From a checkpoint of a small mixture-of-experts model trained on Wikipedia: 1 pick a token.
Below are experts of layer 9 (counted from 0) of a mixture-of-experts language model. Rows are named router (the router's row for the expert), down (a neuron's output weights, with its number) and show model dimensions 0-191. Each number is 50 + 10 x the weight over its row's rms, rounded and kept within 0 to 99.
Before each expert's rows: "raises" lists some tokens whose logits its average output raises strongly, later layers aside. This comes from a sample of Wikipedia text that the model never trained on.

# expert 16
raises: " respectively.", " roles", " career*", " role", " becoming"
router:62 54 58 62 49 54 41 38 43 45 44 45 55 54 57 42 53 65 50 59 48 45 51 40 42 54 63 29 41 46 57 46 50 62 40 61 50 49 33 42 53 36 39 57 53 38 56 47 54 51 59 64 57 49 51 54 23 52 46 53 68 52 55 29 53 24 64 41 53 47 44 41 52 44 45 59 48 50 79 45 62 58 49 62 56 39 43 67 24 49 60 45 46 53 51 30 50 33 55 65 50 63 39 51 53 36 46 68 51 58 47 44 46 65 43 52 41 38 58 53 58 43 39 41 29 44 52 38 67 39 57 43 70 53 69 42 50 47 54 45 43 69 39 52 43 57 62 45 65 37 50 41 61 43 56 59 59 56 58 62 46 53 47 38 46 66 58 55 61 50 28 48 46 46 42 44 71 37 58 44 24 59 45 74 48 47 56 52 52 43 51 47
down3:63 49 63 46 47 33 51 70 47 38 48 38 49 45 53 45 60 66 49 48 58 42 63 58 39 52 57 61 52 59 59 50 58 55 56 38 51 49 39 51 42 53 52 60 52 25 47 41 45 50 55 42 61 44 59 46 57 39 59 56 61 31 40 56 34 57 51 56 48 52 53 50 47 28 53 49 46 67 62 57 44 57 42 37 48 40 70 47 51 61 55 61 58 55 60 40 57 53 31 21 46 42 34 48 60 54 59 49 43 64 55 44 52 52 52 48 40 54 56 66 64 49 39 40 52 59 45 32 62 51 47 51 59 41 34 85 56 55 47 70 34 55 64 46 60 53 43 66 50 62 46 45 40 63 59 52 61 57 57 38 48 46 36 50 48 28 37 49 50 30 46 52 46 58 68 65 53 65 51 71 30 40 50 44 34 44 47 54 49 36 64 43
down4:52 58 51 34 47 39 40 53 50 53 56 56 55 39 57 61 53 44 44 61 40 38 59 51 41 48 59 46 44 50 41 46 39 43 48 52 51 43 74 39 56 54 39 43 42 55 44 47 57 61 41 54 43 63 47 52 37 38 38 50 56 60 33 63 55 60 45 42 58 44 58 52 55 35 61 62 58 60 49 54 54 49 56 53 58 49 56 56 48 48 55 45 45 50 66 44 60 71 47 56 44 47 58 46 37 29 54 39 53 40 48 53 48 53 36 38 43 29 55 32 35 37 52 27 46 48 63 49 54 49 38 57 61 55 44 37 45 50 56 39 57 44 52 48 51 28 39 36 56 52 26 46 27 52 55 83 54 42 49 66 51 65 33 48 69 50 45 42 48 54 64 51 41 48 26 30 52 46 51 44 35 49 46 56 68 64 45 54 59 58 73 17
down5:63 49 46 70 42 40 66 42 53 29 32 52 32 43 56 54 60 43 39 30 66 48 49 56 52 55 47 54 54 42 36 41 60 36 46 46 58 37 52 40 44 47 43 44 49 53 56 68 46 43 36 78 50 51 47 54 41 35 46 42 55 71 37 41 58 50 66 36 52 54 61 49 39 53 44 45 60 51 42 54 54 55 51 35 57 47 65 48 62 68 68 33 58 58 48 43 38 60 39 47 66 48 57 59 27 60 65 44 38 39 40 50 47 58 62 49 54 50 50 44 63 50 69 44 53 56 65 73 45 48 54 36 53 43 54 42 77 48 40 29 56 55 30 56 49 36 65 44 66 56 54 43 57 63 47 51 48 50 58 38 44 55 38 57 47 43 62 51 58 54 41 34 41 47 53 61 49 46 59 48 67 51 35 52 57 46 50 54 46 70 56 49
down6:40 43 65 47 42 48 45 47 48 42 47 71 58 59 51 57 61 42 51 28 55 60 48 62 38 53 33 42 57 46 48 57 42 37 49 40 75 44 42 48 40 43 47 42 42 50 42 58 33 74 43 61 28 32 45 50 36 52 63 42 50 42 30 62 51 49 51 61 36 46 48 44 55 64 59 60 43 44 52 43 49 56 45 65 54 57 53 51 64 58 62 44 71 47 41 30 59 47 46 41 41 66 53 52 55 37 42 51 39 59 43 50 66 38 34 64 49 56 50 38 43 53 47 34 43 54 57 69 37 63 58 75 51 37 52 40 69 66 48 48 43 66 48 59 45 41 66 49 48 62 69 34 28 53 50 51 42 44 45 47 47 33 45 51 55 43 53 51 49 41 52 42 43 56 51 50 66 47 61 36 57 57 50 32 52 47 52 28 61 58 64 57
down7:51 59 65 50 56 49 48 59 47 46 63 48 51 63 47 29 36 46 29 65 42 45 53 54 59 48 61 44 56 52 59 53 49 48 64 42 45 72 34 65 53 60 49 45 37 49 53 47 51 52 37 38 55 28 61 64 50 46 42 29 38 44 39 45 46 54 66 56 42 37 65 60 46 69 52 39 55 47 48 55 68 37 56 61 59 60 43 42 49 62 42 69 49 42 52 53 48 57 44 44 41 49 47 50 65 59 59 51 49 39 43 57 53 51 40 53 54 52 64 40 53 20 19 55 56 63 48 53 49 70 38 68 38 55 59 44 56 59 43 62 47 46 44 60 42 43 42 61 25 55 53 53 44 56 53 39 30 55 45 59 51 33 54 60 41 39 52 44 53 60 47 38 47 63 34 37 49 50 47 49 30 60 58 68 47 45 65 32 58 51 42 55
down8:36 52 50 54 53 45 28 61 65 62 60 69 48 38 44 34 57 45 35 61 60 53 52 45 52 40 52 62 40 61 50 51 38 47 47 58 47 55 31 54 46 58 47 46 50 61 31 53 50 53 60 54 52 57 44 35 73 47 39 54 29 57 47 49 45 58 45 54 59 51 54 45 25 55 40 52 58 46 55 46 59 44 47 51 36 48 42 44 35 46 60 33 55 43 59 47 52 53 58 35 34 35 48 40 59 67 58 48 74 56 50 58 55 35 63 63 50 54 64 41 36 51 52 60 41 54 54 59 62 67 49 37 64 46 44 47 60 57 61 36 44 46 56 42 61 33 35 49 47 27 47 53 53 57 38 58 56 47 31 58 65 57 63 65 45 55 46 54 57 58 66 34 33 51 63 61 49 68 45 52 50 40 70 71 63 51 59 57 47 41 71 53
down9:45 52 23 51 29 51 47 64 45 38 72 59 47 39 65 59 43 47 36 51 59 34 57 63 37 46 52 48 56 45 49 47 66 43 36 52 45 63 51 59 60 57 60 59 48 42 46 41 49 54 43 46 31 42 58 50 48 61 49 37 70 55 66 55 63 42 50 64 42 54 53 40 40 63 61 55 50 50 44 52 51 56 53 40 58 48 50 48 56 43 46 58 61 44 48 48 50 52 50 43 45 24 52 20 45 62 56 55 49 38 45 55 39 51 50 55 49 45 51 26 39 53 36 51 40 47 49 60 52 45 38 55 68 51 53 41 67 52 46 58 45 52 38 58 44 42 52 60 27 32 46 58 47 48 72 63 43 50 52 77 50 46 35 59 63 62 60 56 23 51 34 53 44 44 53 64 44 25 59 55 60 61 54 59 48 42 38 46 56 30 54 50
down10:34 68 51 56 65 53 26 49 32 48 50 48 70 45 47 38 63 47 53 46 51 53 44 48 56 47 38 46 53 44 52 40 55 50 42 33 45 43 32 46 54 46 46 52 55 66 54 40 48 65 59 55 56 49 51 52 43 54 54 37 74 58 43 54 43 47 58 60 61 55 58 64 38 63 57 46 38 52 40 50 59 47 52 59 44 68 70 59 63 46 53 53 53 65 33 45 39 55 37 44 36 50 49 53 32 55 53 49 55 48 45 39 53 46 47 68 33 22 55 59 58 67 68 43 63 57 35 55 39 31 66 51 49 59 44 60 45 62 51 42 42 45 47 43 53 65 61 54 42 41 34 33 64 46 62 44 38 65 49 61 47 50 68 61 55 51 71 59 45 34 28 36 58 40 48 48 47 49 37 46 47 46 34 55 48 73 59 37 42 45 48 61
down11:34 58 47 43 45 39 41 51 38 34 56 24 52 31 52 41 61 65 65 47 59 66 52 41 47 44 70 59 50 38 51 44 53 47 39 43 27 52 63 38 52 48 47 40 32 45 60 40 44 48 59 55 41 48 60 57 50 39 39 45 41 66 69 64 50 45 57 49 57 56 50 49 48 47 54 55 47 48 61 54 63 56 73 52 57 47 51 52 51 48 50 52 53 31 68 40 44 54 73 50 62 43 43 44 64 39 59 39 59 54 70 61 58 59 69 51 42 34 67 42 60 45 74 46 46 49 65 38 44 47 26 53 55 52 64 52 47 67 61 35 52 66 41 36 48 50 57 47 62 51 45 47 57 41 56 49 45 39 44 65 53 55 55 39 40 50 38 37 46 58 60 56 51 60 64 46 47 39 53 47 65 30 57 58 56 64 49 49 33 38 52 35
down12:47 39 50 48 47 41 51 56 44 32 68 37 40 61 39 55 69 57 60 37 62 57 45 39 43 59 43 47 50 47 45 54 51 64 42 41 43 57 46 39 62 38 53 53 44 60 55 55 40 41 49 49 59 45 32 37 61 44 61 53 54 55 51 42 45 46 45 49 65 33 42 53 45 33 58 53 34 59 53 43 44 42 64 45 41 53 57 50 27 51 26 51 20 61 71 51 46 49 54 37 43 47 50 50 32 51 61 64 50 53 47 52 29 57 37 54 45 57 51 47 55 61 54 45 51 25 59 54 63 41 59 55 52 74 34 73 46 53 43 50 52 65 43 59 49 49 69 56 44 40 57 47 74 60 47 61 51 65 45 54 58 40 51 64 54 61 44 52 51 63 48 38 59 48 49 53 32 41 33 47 38 54 36 49 72 47 41 61 31 38 53 58
down13:44 52 36 42 53 54 47 61 57 62 39 48 71 59 34 56 61 65 59 62 44 75 58 39 57 51 56 62 60 45 43 53 34 55 34 53 46 41 48 71 29 55 53 47 49 39 34 50 45 44 62 52 50 52 41 64 69 53 43 40 41 53 56 46 58 45 60 62 56 44 48 52 49 59 59 42 49 40 61 41 64 52 44 37 65 47 50 47 42 48 48 50 56 48 48 40 53 38 39 41 43 51 51 51 41 50 34 48 30 53 43 41 35 33 47 50 60 54 49 32 52 58 36 26 66 46 36 49 50 41 34 68 45 42 53 37 56 51 52 59 56 26 50 53 40 45 42 54 42 30 29 50 64 56 48 28 46 56 50 64 46 44 56 40 39 53 48 41 49 63 64 55 56 52 55 65 67 50 46 61 50 67 55 19 70 47 63 58 43 43 50 36
down14:52 47 48 68 63 49 56 46 43 42 48 34 42 57 43 37 61 38 39 53 46 57 62 67 47 35 49 52 55 30 55 38 54 48 61 55 57 51 62 45 63 44 59 51 43 57 51 45 42 46 60 51 39 75 53 67 51 31 52 39 57 70 54 54 42 56 42 54 43 69 47 48 46 42 57 36 59 54 52 52 60 32 43 73 34 39 50 74 64 50 47 53 55 44 46 33 51 42 47 40 49 47 52 50 53 54 57 48 60 46 49 56 45 44 54 46 28 61 62 45 60 63 35 68 60 54 31 51 50 66 49 48 55 59 62 68 39 50 42 37 37 32 45 65 60 49 65 40 60 51 37 40 45 43 57 55 55 60 64 60 45 50 53 52 10 43 55 53 50 52 33 52 45 54 65 32 40 50 52 46 49 45 43 55 62 50 58 30 50 55 62 58
down15:40 53 81 34 43 51 42 48 57 36 56 47 58 67 51 73 48 49 59 54 59 58 55 52 55 38 50 46 58 47 61 66 27 58 48 35 38 57 56 55 50 32 52 49 62 62 53 49 51 54 32 69 48 61 49 39 53 48 32 64 58 55 58 38 49 53 41 56 56 47 52 51 43 52 66 56 54 79 28 40 54 48 52 53 44 28 29 55 37 54 56 53 42 57 66 50 57 65 23 67 71 43 46 53 33 61 40 47 40 41 59 52 44 41 42 57 41 47 55 46 41 46 44 49 56 60 51 39 52 56 41 67 54 64 49 42 68 45 48 60 49 48 55 52 36 62 59 54 45 63 61 52 56 37 59 35 58 55 44 45 42 53 38 47 54 57 59 54 50 34 55 57 37 51 55 73 36 44 55 42 55 52 39 53 53 40 56 51 36 40 68 51
down16:56 43 62 70 41 59 41 66 51 28 45 47 52 59 50 52 34 60 58 51 46 99 58 45 31 49 44 47 64 48 44 43 58 67 72 65 57 64 49 44 49 44 73 36 52 52 48 74 49 51 41 44 50 58 45 61 59 52 47 61 41 53 63 55 34 55 56 46 48 42 39 41 65 46 51 56 41 52 46 38 42 39 49 46 46 51 46 41 65 55 38 30 63 50 66 48 40 56 49 51 49 44 53 50 55 52 35 37 53 73 42 42 61 40 45 51 54 55 53 46 42 45 63 48 50 53 52 55 45 52 50 42 52 71 45 61 37 39 56 61 39 39 46 56 50 33 63 34 48 45 55 55 52 31 48 44 47 48 54 49 57 56 42 51 32 64 59 50 49 58 57 59 48 48 57 58 70 55 43 48 40 66 53 72 53 53 51 33 48 50 53 41
down17:36 56 68 46 47 29 50 54 39 55 50 56 61 41 43 56 46 52 51 47 53 51 63 41 48 44 41 53 64 20 48 53 47 39 52 59 44 59 54 49 47 55 58 54 44 54 48 59 48 49 63 40 29 35 40 51 60 52 53 45 52 49 60 39 48 53 54 54 37 50 42 44 49 51 35 46 54 47 47 46 38 59 63 53 61 51 45 68 39 57 27 46 50 82 24 40 53 55 33 33 46 47 39 62 61 47 45 40 48 54 70 35 58 52 50 48 54 57 59 50 25 34 32 55 43 46 41 57 54 60 46 44 52 54 50 52 29 65 57 49 53 37 47 45 63 48 42 40 59 44 39 69 54 31 66 56 54 47 53 53 34 54 33 46 51 48 51 47 56 37 44 77 45 52 41 44 41 66 64 65 46 45 32 59 37 47 56 29 59 32 50 45
down18:42 42 58 25 58 52 66 56 58 51 41 55 35 62 44 52 56 57 58 49 42 54 61 44 37 48 44 38 62 35 57 62 48 49 65 48 62 53 54 50 48 51 57 44 48 40 58 50 42 26 60 45 72 55 55 59 50 43 62 52 43 57 59 45 30 34 37 41 47 47 58 30 44 52 50 50 42 36 47 44 38 46 31 41 36 75 62 59 52 53 37 45 50 43 52 43 59 52 59 54 50 60 63 36 36 37 57 48 45 72 43 54 54 67 50 64 66 47 57 42 70 52 37 33 52 38 59 51 53 58 44 45 29 64 54 39 67 46 39 59 29 65 63 56 46 39 49 44 57 46 55 55 54 47 44 49 54 48 50 65 44 49 58 38 50 50 51 33 60 60 66 53 37 38 55 53 49 55 67 44 50 57 56 35 53 59 45 33 55 39 38 78
down19:49 50 53 64 50 45 55 60 67 52 40 52 44 56 52 42 62 41 59 43 64 28 43 56 58 51 46 57 46 33 69 56 62 51 51 54 52 26 35 70 52 52 48 44 16 49 25 45 51 49 60 60 41 59 41 52 45 40 42 49 59 48 56 52 52 59 43 53 56 57 54 56 44 56 44 23 59 54 38 58 44 58 55 43 58 55 51 47 52 59 35 72 58 43 41 41 29 36 49 66 50 38 50 62 53 46 64 49 33 49 46 45 58 63 47 36 57 39 37 58 57 43 52 49 56 48 43 56 53 63 43 30 49 49 50 63 56 42 46 50 33 58 48 55 51 56 43 55 64 45 49 47 55 66 46 52 33 54 55 46 45 53 58 62 55 60 40 48 65 58 53 47 80 47 59 66 58 63 34 50 43 65 54 41 49 69 38 36 59 24 37 51
down20:50 51 43 48 48 54 53 43 61 32 44 60 54 60 60 45 60 49 57 53 44 51 56 40 73 39 41 55 60 44 56 60 42 43 61 68 47 57 56 63 72 59 61 55 39 38 49 54 36 39 39 67 50 58 32 51 50 53 48 39 75 62 53 56 37 71 49 54 40 56 46 53 52 50 53 35 40 56 67 57 44 70 59 48 37 61 56 46 38 52 49 69 49 51 48 40 40 36 68 28 26 50 48 49 55 53 43 43 32 47 42 48 60 53 41 56 48 47 61 62 28 43 41 48 54 48 42 74 30 52 41 50 26 56 35 53 60 49 30 49 51 51 44 49 61 57 38 51 47 46 37 34 62 46 38 58 62 55 61 47 44 41 49 53 65 66 51 47 47 64 37 43 52 62 49 60 50 63 48 47 52 45 51 51 54 30 67 30 39 50 50 51
down21:71 64 53 48 72 55 44 66 52 52 61 51 58 56 51 43 33 38 41 51 42 67 42 51 32 62 49 59 45 56 43 44 67 72 33 61 43 40 31 53 31 65 48 38 49 29 41 49 56 61 51 58 50 51 48 49 64 26 50 48 49 47 55 53 37 49 47 52 63 54 42 63 52 44 39 39 57 75 45 57 39 46 49 49 59 42 40 31 40 41 38 44 58 62 50 61 53 64 47 49 50 26 46 70 60 55 52 59 38 64 46 41 53 55 47 40 33 51 47 30 65 38 40 51 52 62 63 51 54 53 70 32 52 52 43 66 29 53 58 63 56 50 54 59 34 42 59 45 56 38 64 51 57 43 40 35 39 38 45 50 56 54 38 50 67 58 32 48 41 44 61 63 47 39 54 51 58 52 46 54 48 57 54 53 49 52 52 42 36 54 51 55
down22:59 48 49 65 63 59 44 56 52 64 53 51 60 55 40 41 53 57 55 56 43 54 32 52 50 48 51 66 39 74 57 57 51 51 62 47 50 62 62 53 30 44 55 67 49 47 57 41 40 54 50 63 39 69 37 55 64 38 50 53 45 57 57 56 45 40 61 34 43 50 56 33 58 60 51 34 41 60 55 53 63 47 44 43 44 39 56 68 47 62 48 55 43 50 40 45 26 32 62 51 37 31 65 54 52 42 52 53 63 64 51 52 45 62 54 49 51 30 55 73 49 53 49 29 48 52 55 50 62 47 57 36 46 38 46 60 76 51 45 58 40 75 50 42 38 63 39 40 33 67 56 43 55 45 49 52 20 41 59 55 47 49 51 39 39 47 44 67 71 49 41 71 54 52 50 47 65 43 61 54 42 53 48 50 40 40 54 55 41 56 50 36
down23:51 41 31 71 66 49 42 35 65 53 50 49 57 64 35 38 49 45 52 48 58 54 62 28 37 26 51 53 40 63 52 51 34 59 52 46 48 61 42 27 55 67 45 57 55 61 55 35 48 50 59 56 39 43 40 58 47 29 50 28 62 50 44 59 42 46 48 29 70 50 63 59 63 52 46 50 49 47 56 48 58 47 44 42 68 63 56 67 58 55 46 58 56 40 44 55 64 51 43 52 59 44 38 37 35 65 40 56 51 47 57 35 48 48 41 45 48 60 53 50 47 64 30 54 63 57 46 50 68 47 40 36 38 53 42 58 65 46 50 47 46 79 43 44 70 33 56 61 41 51 50 47 63 63 61 62 53 57 59 46 51 35 46 52 54 43 48 65 55 59 61 42 44 63 60 52 59 48 54 47 54 42 53 38 43 60 45 54 49 74 50 60
down24:20 26 61 66 59 49 59 64 36 55 52 43 49 56 48 52 53 41 47 42 52 56 41 61 36 52 63 51 61 34 50 54 35 46 45 61 43 58 51 39 50 32 42 60 53 41 46 74 40 61 50 50 64 46 58 56 48 34 58 66 62 48 57 35 47 53 54 36 43 53 72 44 41 46 39 47 49 48 62 39 43 47 45 43 52 40 63 49 54 55 44 67 53 63 34 49 51 65 50 43 67 54 65 54 37 37 56 53 56 43 59 44 41 49 56 45 42 45 63 64 42 47 41 48 48 45 35 45 48 66 56 45 56 61 50 44 47 38 38 39 57 31 39 45 71 49 36 75 41 52 32 28 46 56 57 42 50 38 63 38 45 48 52 60 38 41 59 55 64 63 44 45 48 40 44 41 53 54 50 48 47 31 59 39 40 57 43 64 42 24 47 48
down25:49 46 66 69 50 66 39 56 40 43 46 58 45 49 56 53 63 43 51 53 48 50 55 48 49 50 73 49 41 25 51 53 48 48 57 53 41 62 29 62 35 51 39 44 45 68 59 46 51 46 40 58 41 47 38 58 55 62 57 51 26 43 59 45 58 63 46 47 37 54 61 62 55 53 62 58 57 40 41 41 56 56 18 38 50 51 55 57 59 46 41 43 52 50 60 47 52 60 50 64 60 38 59 46 43 57 41 47 58 61 60 47 53 40 56 65 54 56 53 55 67 40 40 45 59 61 79 43 63 59 44 42 51 43 39 61 54 54 59 62 35 73 57 40 41 50 56 64 45 64 60 49 62 56 37 46 66 39 41 62 71 58 45 39 51 63 51 60 55 50 50 48 46 57 58 51 39 59 49 42 72 56 49 55 63 32 60 20 64 41 49 49
down26:45 53 69 54 53 67 42 39 62 53 40 61 52 58 56 46 60 37 58 74 38 43 67 48 60 42 46 49 57 46 61 49 43 67 61 41 48 62 47 52 48 61 41 54 69 46 53 47 48 66 34 35 69 69 71 57 39 35 69 58 50 52 40 42 57 45 54 48 65 59 54 28 53 46 51 47 52 60 44 48 63 55 47 48 53 45 45 59 48 41 46 51 54 49 49 63 37 56 30 40 54 55 40 67 57 47 44 49 62 50 44 52 63 48 69 54 58 31 55 31 50 47 40 50 45 57 56 49 48 44 49 63 30 59 43 62 41 59 57 45 57 61 44 60 57 72 61 61 72 56 58 69 41 46 50 68 65 57 48 43 39 43 44 64 64 41 48 65 75 50 46 54 51 57 43 46 66 44 43 64 43 66 65 46 46 55 49 68 59 41 39 56
down27:52 60 31 50 50 36 60 53 63 52 57 58 42 56 65 58 25 62 51 65 55 66 62 53 51 51 52 60 49 45 42 48 54 38 43 66 32 53 39 50 48 72 45 36 36 38 47 49 64 58 57 40 65 59 66 40 44 55 64 44 65 55 59 49 69 66 53 59 55 52 44 46 43 36 66 45 44 43 46 39 30 50 65 51 50 44 43 51 49 42 42 42 42 43 47 46 43 36 45 53 33 58 27 36 51 52 63 49 59 41 41 58 49 34 55 53 47 58 59 60 46 57 48 52 43 48 49 54 51 43 41 38 55 65 54 47 58 40 65 42 49 43 62 57 55 49 59 61 64 37 52 62 52 58 33 53 56 57 57 58 38 39 52 38 20 55 38 37 55 32 69 56 69 59 52 42 34 65 52 55 49 53 57 35 57 29 44 57 50 65 56 70
down28:31 45 45 43 49 60 60 33 36 61 29 44 54 39 58 55 51 52 62 45 57 45 53 55 46 51 51 61 47 45 41 58 50 36 62 33 70 40 34 50 54 46 49 49 52 52 58 43 19 49 26 46 49 66 56 50 52 44 48 40 47 57 42 48 50 50 44 59 53 45 64 63 61 36 64 58 35 46 49 81 51 51 63 38 72 54 45 52 30 49 42 75 38 53 31 43 56 23 57 38 50 39 37 54 40 36 46 53 49 65 57 41 58 56 53 42 57 65 48 47 40 63 57 58 50 70 46 42 55 49 51 40 54 43 48 52 54 42 47 53 47 51 58 59 60 49 30 46 68 55 42 47 37 50 42 50 45 42 53 40 61 60 48 73 40 50 50 37 52 33 39 53 51 46 66 51 63 34 50 49 53 47 64 48 66 43 48 65 46 48 57 44
down29:49 48 64 59 60 52 59 59 52 49 62 46 46 59 40 34 59 34 45 44 30 50 49 52 54 50 41 74 56 46 50 47 48 59 70 35 65 30 45 39 49 65 47 60 52 60 65 52 56 45 61 48 49 69 41 56 45 40 35 45 43 70 47 60 58 62 41 68 46 61 64 45 38 52 56 60 45 45 49 54 39 55 57 52 69 59 62 54 43 47 52 55 65 52 46 52 50 56 43 53 64 40 29 39 39 51 82 43 51 41 37 48 49 53 52 54 54 53 50 40 46 38 41 44 57 42 46 39 35 37 40 44 59 29 27 32 57 38 62 46 61 57 50 56 31 63 53 57 51 55 52 50 53 57 61 52 43 55 32 54 58 49 57 36 50 39 49 37 55 50 50 62 52 50 50 58 87 60 60 49 50 44 59 49 41 63 49 50 28 62 56 40
down30:63 60 57 40 42 43 53 43 59 44 33 46 28 56 59 38 63 48 44 47 62 39 29 61 56 62 39 53 34 59 53 50 34 66 28 35 43 60 56 56 47 40 49 54 61 49 53 51 47 44 56 47 57 42 48 43 62 48 43 54 36 40 47 48 46 54 68 46 51 26 40 45 69 49 33 49 50 50 40 51 65 50 53 41 59 51 35 58 41 57 34 58 45 58 47 58 29 58 53 64 55 48 50 54 68 47 52 60 50 21 43 40 57 48 52 37 57 60 68 56 48 66 44 46 38 31 67 59 58 44 51 57 61 57 49 58 33 34 62 61 62 44 54 59 31 43 47 55 50 36 43 49 60 70 56 46 22 37 37 60 45 47 52 44 49 49 51 46 43 39 46 51 59 50 40 49 64 28 43 58 46 31 43 51 58 45 37 59 56 49 46 46
down31:44 64 53 48 50 52 57 48 54 39 57 52 46 50 43 53 49 42 44 61 53 53 49 56 50 60 59 56 55 38 38 43 50 39 62 63 41 45 65 40 35 47 53 60 69 51 60 45 41 68 30 56 46 42 32 68 51 58 62 61 40 57 47 66 47 31 53 62 47 37 43 60 36 47 55 68 44 26 39 63 57 54 62 51 57 51 64 42 45 43 39 50 42 55 53 37 49 43 45 39 43 43 56 50 61 53 48 40 80 71 61 56 45 47 54 54 43 74 49 19 46 44 56 60 48 48 50 31 38 45 56 54 45 57 76 45 51 36 57 48 44 68 55 46 51 62 53 48 58 59 59 67 58 40 34 61 58 59 37 37 53 60 42 42 28 48 38 44 47 41 56 72 49 61 39 57 38 40 50 59 47 52 55 54 58 60 34 53 50 60 60 55
down32:57 57 59 69 42 52 54 66 51 46 61 48 51 66 61 28 65 56 57 48 42 48 54 42 66 56 46 58 58 65 45 49 45 55 55 52 50 55 46 50 55 58 24 44 47 58 47 57 62 29 57 48 56 50 51 68 44 42 49 44 52 49 42 46 55 39 53 58 59 30 32 52 52 53 40 66 59 42 39 52 36 49 46 42 35 57 48 39 47 58 54 35 50 44 65 25 53 52 61 40 37 62 43 50 57 55 34 40 42 44 57 59 69 48 47 59 50 65 50 57 60 49 48 33 49 57 62 58 56 39 44 46 29 57 43 44 52 41 59 70 57 30 57 49 52 40 24 37 58 43 59 67 61 45 58 49 51 51 65 53 52 42 61 55 44 94 45 40 46 58 51 59 43 52 40 41 46 46 49 48 38 52 35 33 37 58 48 49 37 53 45 61
down33:52 45 47 52 40 56 46 23 49 21 44 47 37 54 55 61 53 35 46 61 50 43 44 40 50 45 57 51 65 52 39 38 64 41 57 46 67 47 59 56 52 51 49 53 51 44 66 39 39 64 46 55 58 49 39 51 45 50 70 48 67 58 38 45 52 56 71 46 65 53 60 44 53 46 45 57 42 39 57 65 36 47 59 47 50 38 43 75 47 48 51 48 43 63 42 75 59 45 49 49 63 50 57 48 38 49 45 44 49 54 59 45 54 45 25 33 57 61 40 51 58 52 51 55 57 30 35 57 31 60 44 62 51 43 42 49 51 54 49 45 55 59 58 54 56 54 57 52 53 68 30 78 58 51 62 50 59 59 46 44 42 30 39 36 67 45 50 56 69 56 73 55 51 38 60 51 37 49 60 60 49 70 40 55 25 46 48 58 36 46 46 48
down34:48 38 50 45 30 45 67 62 69 36 50 68 57 59 53 44 52 46 57 54 52 34 37 50 63 38 67 39 44 49 61 55 58 64 58 49 64 62 71 37 60 56 55 40 70 74 58 49 44 59 63 46 50 50 57 59 54 55 50 41 55 53 53 44 63 49 60 51 55 61 55 50 66 42 39 57 47 49 48 65 32 54 49 45 50 42 45 46 51 43 58 39 53 61 67 54 57 27 53 61 57 34 69 47 39 43 52 49 29 35 46 52 54 44 45 53 67 54 57 53 50 48 71 40 56 47 40 56 51 41 43 45 47 62 53 36 56 46 41 57 46 63 40 43 65 63 49 67 43 50 42 65 53 45 34 54 59 43 44 49 45 13 53 51 59 60 36 52 40 59 48 46 47 36 45 35 57 55 42 47 56 45 68 46 65 56 44 55 37 65 43 28
down35:47 47 34 66 52 42 68 53 60 41 51 51 39 41 63 60 40 45 50 57 60 43 60 58 40 47 50 48 61 60 46 66 63 68 45 57 62 66 54 57 48 54 30 64 53 50 53 49 41 51 59 48 50 59 49 28 68 41 56 49 39 47 62 44 47 43 48 46 40 58 40 52 66 70 49 49 55 60 35 31 53 40 32 55 56 55 38 40 47 63 64 41 56 67 59 31 50 51 46 45 26 51 49 42 37 67 61 55 50 47 59 58 58 37 72 62 35 61 50 61 57 49 56 37 75 64 46 51 46 54 44 48 47 47 54 51 64 61 59 41 45 58 53 57 61 57 70 31 58 38 32 61 55 67 61 51 59 46 31 38 39 55 50 44 22 49 58 51 59 50 59 44 58 72 52 50 52 55 57 44 50 58 54 44 46 56 51 43 43 38 57 36
down36:61 34 53 61 41 43 63 60 53 47 38 57 45 62 40 40 49 65 49 57 63 56 54 56 50 53 42 53 63 48 25 55 49 39 56 45 60 49 55 53 41 51 63 53 44 53 61 40 64 52 52 59 57 42 46 61 57 61 34 39 44 33 55 50 64 41 57 26 79 46 42 54 63 39 45 49 40 66 48 39 46 41 51 20 38 41 48 48 62 43 52 61 45 53 35 61 55 42 49 54 62 38 39 60 44 58 40 61 40 67 45 63 55 39 48 76 49 49 39 30 57 41 53 44 53 56 57 35 42 64 55 44 55 27 38 49 68 53 59 49 44 41 45 45 53 61 52 35 66 62 50 52 44 43 53 60 54 55 40 42 55 41 59 59 40 53 32 52 45 38 45 45 61 45 47 54 40 69 57 24 40 58 40 51 52 67 67 57 38 47 57 47
down37:62 50 47 53 40 62 51 32 53 48 50 57 54 42 51 32 44 55 43 59 52 54 65 42 64 54 52 56 65 62 59 48 29 64 53 62 59 62 47 42 60 40 52 59 58 57 45 56 54 43 52 49 59 42 39 54 53 52 60 39 46 44 63 36 45 43 53 56 63 44 25 67 56 47 68 62 46 51 45 30 45 43 29 57 58 49 53 42 69 77 43 47 89 68 50 51 49 35 42 40 51 35 46 57 34 54 45 46 53 51 35 50 41 68 56 58 54 48 32 47 50 66 52 38 50 40 48 44 51 66 54 52 49 48 66 49 32 45 48 45 66 44 53 34 43 41 48 54 56 47 61 60 37 16 53 52 47 38 52 60 58 46 54 49 62 57 56 32 62 37 45 62 53 56 40 59 57 47 56 51 46 42 61 57 57 39 54 38 51 58 38 60
down38:47 46 51 52 24 38 54 62 56 49 62 58 53 58 48 56 43 23 31 50 61 52 60 42 33 59 58 39 47 45 36 39 55 46 53 36 55 50 65 67 42 54 51 27 21 54 47 57 60 61 52 53 42 56 45 71 43 48 62 51 45 54 46 34 42 46 47 45 43 52 61 43 42 60 60 58 41 44 58 53 36 55 50 42 55 47 54 52 59 58 53 54 65 69 46 57 51 60 30 51 49 51 50 36 46 45 52 42 66 65 47 49 45 65 69 48 35 60 64 47 53 56 36 40 41 47 38 49 55 17 53 61 50 37 63 57 50 65 48 66 41 41 67 33 67 40 69 56 60 39 51 42 60 51 57 49 51 45 54 48 47 52 45 39 53 63 48 41 64 56 63 55 51 45 39 41 47 64 60 49 44 66 54 37 52 58 29 59 54 37 59 61
down39:46 58 45 46 52 82 46 45 38 60 53 53 61 54 54 57 37 36 57 32 53 25 47 45 29 55 38 40 42 54 54 52 56 48 54 46 41 46 54 44 51 51 54 37 58 61 46 37 51 44 49 57 36 33 46 39 59 53 59 56 58 53 55 56 33 58 60 47 56 47 49 52 50 38 52 55 63 62 37 59 51 52 49 37 62 43 65 47 39 51 29 65 55 51 35 53 50 59 34 50 50 41 65 48 40 48 57 61 65 52 53 59 60 45 37 49 59 64 45 33 60 39 46 53 62 53 57 24 55 46 35 30 55 62 53 43 55 72 51 64 67 44 62 56 37 66 76 38 34 43 60 67 41 38 50 53 58 68 41 43 59 56 60 39 58 32 61 53 34 52 48 54 60 51 40 50 54 57 49 38 45 50 54 45 44 45 36 51 47 26 57 59